Weights of a small mixture-of-experts language model, trained from scratch on English Wikipedia.
Size: width 160, vocabulary 8192, 34.9M parameters.
Below are experts of layer 5 (counted from 0) of a mixture-of-experts language model. Rows are named router (the router's row for the expert), gate (a neuron's input weights, with its number), up (a neuron's input weights, with its number), down (a neuron's output weights, with its number) and show model dimensions 80-159. Each number is 50 + 12 x the weight over its row's rms, rounded and kept within 0 to 99.
Before each expert's rows: "comes before" lists some tokens at least twice as common just after its tokens as in all text; "gets" lists some tokens that make up at least twice as much of what it gets as of all text. This comes from a sample of Wikipedia text that the model never trained on. Tokens count by the router's weight.

# expert 101
comes before: ",", ".", " of", " in", "s", " and"
gets: "s", "\"", " School", "ers", ")", " University"
router:49 44 31 51 46 42 45 47 31 62 55 55 52 45 48 47 44 73 40 49 57 39 49 42 38 61 33 62 26 39 73 28 59 83 64 57 41 62 46 62 51 48 58 52 50 37 42 52 68 47 31 46 50 61 41 52 38 47 73 43 43 88 47 50 47 58 65 41 30 58 38 46 32 56 70 51 44 38 50 37
gate0:46 63 63 67 57 47 67 56 44 50 57 69 44 71 52 73 40 53 40 53 55 63 67 60 52 44 46 60 43 51 65 66 39 38 52 68 64 63 64 43 66 40 45 53 63 40 55 42 63 53 56 65 40 30 37 52 47 69 52 35 49 38 27 40 59 39 53 52 47 50 66 68 42 44 43 70 61 36 73 42
up0:55 47 60 65 54 56 51 57 47 33 79 43 73 60 53 46 63 45 29 64 45 53 66 38 60 41 51 47 61 52 48 67 48 48 43 54 36 45 33 54 51 50 66 30 82 40 59 46 49 47 56 41 51 51 53 73 67 50 54 64 69 41 50 48 15 40 11 57 52 41 40 57 60 49 49 44 54 51 34 46
down0:29 52 45 45 51 41 77 49 51 39 55 64 62 69 41 30 39 47 44 53 35 54 38 42 49 44 55 49 41 52 57 36 55 48 56 59 34 41 47 63 50 69 60 52 77 49 69 46 53 36 66 61 62 41 50 60 42 60 56 60 37 34 29 51 65 35 71 59 58 60 71 62 49 23 65 47 64 63 60 58

# expert 47
comes before: " of", ",", ".", " was", " is", " in"
gets: " it", " It", "s", " there", " season", " film"
router:40 41 49 45 34 47 46 59 60 61 55 52 41 57 47 55 37 68 59 49 83 57 54 40 68 46 52 65 32 56 72 63 30 45 59 21 41 29 39 54 57 37 45 44 47 45 45 71 61 52 44 59 31 45 56 33 58 50 56 49 58 40 54 46 67 46 48 64 35 32 64 26 46 34 49 63 59 50 53 54
gate0:49 44 47 53 45 61 50 69 60 38 53 61 50 58 61 46 37 51 62 57 49 43 70 52 58 37 40 50 37 22 60 28 57 45 49 32 45 53 57 85 65 48 29 43 64 55 27 42 61 55 47 42 40 43 61 52 55 39 37 59 61 57 61 35 47 54 16 52 42 34 53 49 47 37 49 65 66 56 49 39
up0:73 70 61 24 56 57 54 48 44 37 39 61 44 47 60 46 47 52 57 62 46 38 54 57 53 45 44 67 47 58 78 32 39 54 55 75 52 53 66 54 57 50 47 45 44 34 81 26 54 45 45 42 48 55 51 45 59 44 13 25 64 63 62 34 52 70 61 55 43 44 63 77 74 45 54 65 37 39 50 47
down0:46 70 53 57 50 52 79 52 45 60 43 64 45 56 70 35 63 58 67 54 38 49 44 74 49 43 42 33 48 69 59 41 66 52 57 63 37 20 59 39 18 65 51 49 51 42 63 53 43 55 42 38 60 45 37 51 54 50 57 56 45 22 44 64 36 61 47 60 53 48 43 63 64 50 65 58 44 61 43 61

# expert 114
comes before: " of", ",", ".", "s", " in", " and"
gets: "s", "%", ")", "er", "ers", " team"
router:23 64 23 39 54 60 28 57 48 54 44 49 50 56 63 35 61 63 45 42 53 37 53 53 66 70 48 54 25 38 71 35 69 43 63 72 49 50 51 56 39 50 71 60 57 44 45 67 69 47 46 66 46 52 48 36 55 64 54 62 49 72 43 42 74 69 69 40 50 44 59 41 35 31 48 55 53 37 46 36
gate0:41 73 36 30 49 48 33 56 66 33 71 40 71 45 69 42 51 40 38 51 48 50 62 58 52 61 67 42 47 36 47 48 39 33 54 64 49 55 56 46 62 55 64 43 57 72 31 46 35 46 67 64 75 45 52 53 63 74 59 41 43 45 49 48 55 69 62 44 57 45 44 46 26 40 49 36 48 57 61 54
up0:70 24 38 56 56 44 50 60 51 40 55 64 55 39 21 48 37 45 34 60 35 49 54 65 50 46 46 77 68 64 31 64 46 65 47 47 46 41 52 34 52 47 43 53 53 46 62 36 58 65 57 37 46 61 33 61 44 33 50 48 60 61 78 29 37 46 35 51 61 26 25 64 76 64 30 67 37 49 27 48
down0:56 40 52 47 90 36 37 61 76 50 53 72 61 32 52 52 50 57 46 56 32 34 47 47 55 60 42 50 53 61 42 50 67 63 42 66 28 52 44 45 55 45 48 33 53 55 35 70 54 69 16 67 50 54 48 53 40 55 64 27 59 23 58 51 41 59 28 48 56 33 57 42 57 38 52 41 51 59 48 34

# expert 115
comes before: " |", ".", ",", "–", ":", ";"
gets: " 1", " 3", " 18", " 6", " 4", " 2"
router:60 39 27 47 57 65 53 51 41 62 63 40 50 55 57 30 38 58 65 59 59 49 48 42 40 44 41 44 58 70 63 67 59 30 62 24 40 40 59 44 46 34 42 32 42 62 59 51 35 46 67 44 68 50 61 50 43 54 35 40 51 67 35 48 18 36 64 67 32 47 65 70 56 47 60 34 55 65 53 59
gate0:55 29 47 67 50 51 46 56 44 80 79 55 43 41 43 46 48 42 37 33 49 59 48 33 40 67 44 54 45 32 60 41 52 67 65 42 58 66 44 57 41 43 44 39 67 35 45 51 64 31 45 50 66 62 26 24 66 34 36 55 38 46 48 34 66 28 45 52 60 53 35 53 74 44 31 58 48 52 53 62
up0:27 54 55 35 40 45 55 44 59 78 45 49 33 37 50 29 71 46 58 49 46 60 59 54 45 38 59 62 62 36 43 49 67 52 36 44 56 58 57 38 30 41 50 61 44 45 45 53 46 48 59 49 39 46 45 48 43 43 64 56 56 40 52 56 60 46 44 57 63 50 41 55 65 50 53 50 43 51 65 57
down0:62 62 45 44 54 46 46 80 54 43 49 39 65 42 55 62 71 52 57 21 49 36 47 57 52 42 34 48 67 59 60 32 66 48 48 48 38 43 38 66 45 49 59 28 45 60 43 61 48 36 57 65 64 47 47 61 46 60 36 42 47 67 54 37 41 47 63 44 56 48 37 55 41 46 59 65 76 57 44 59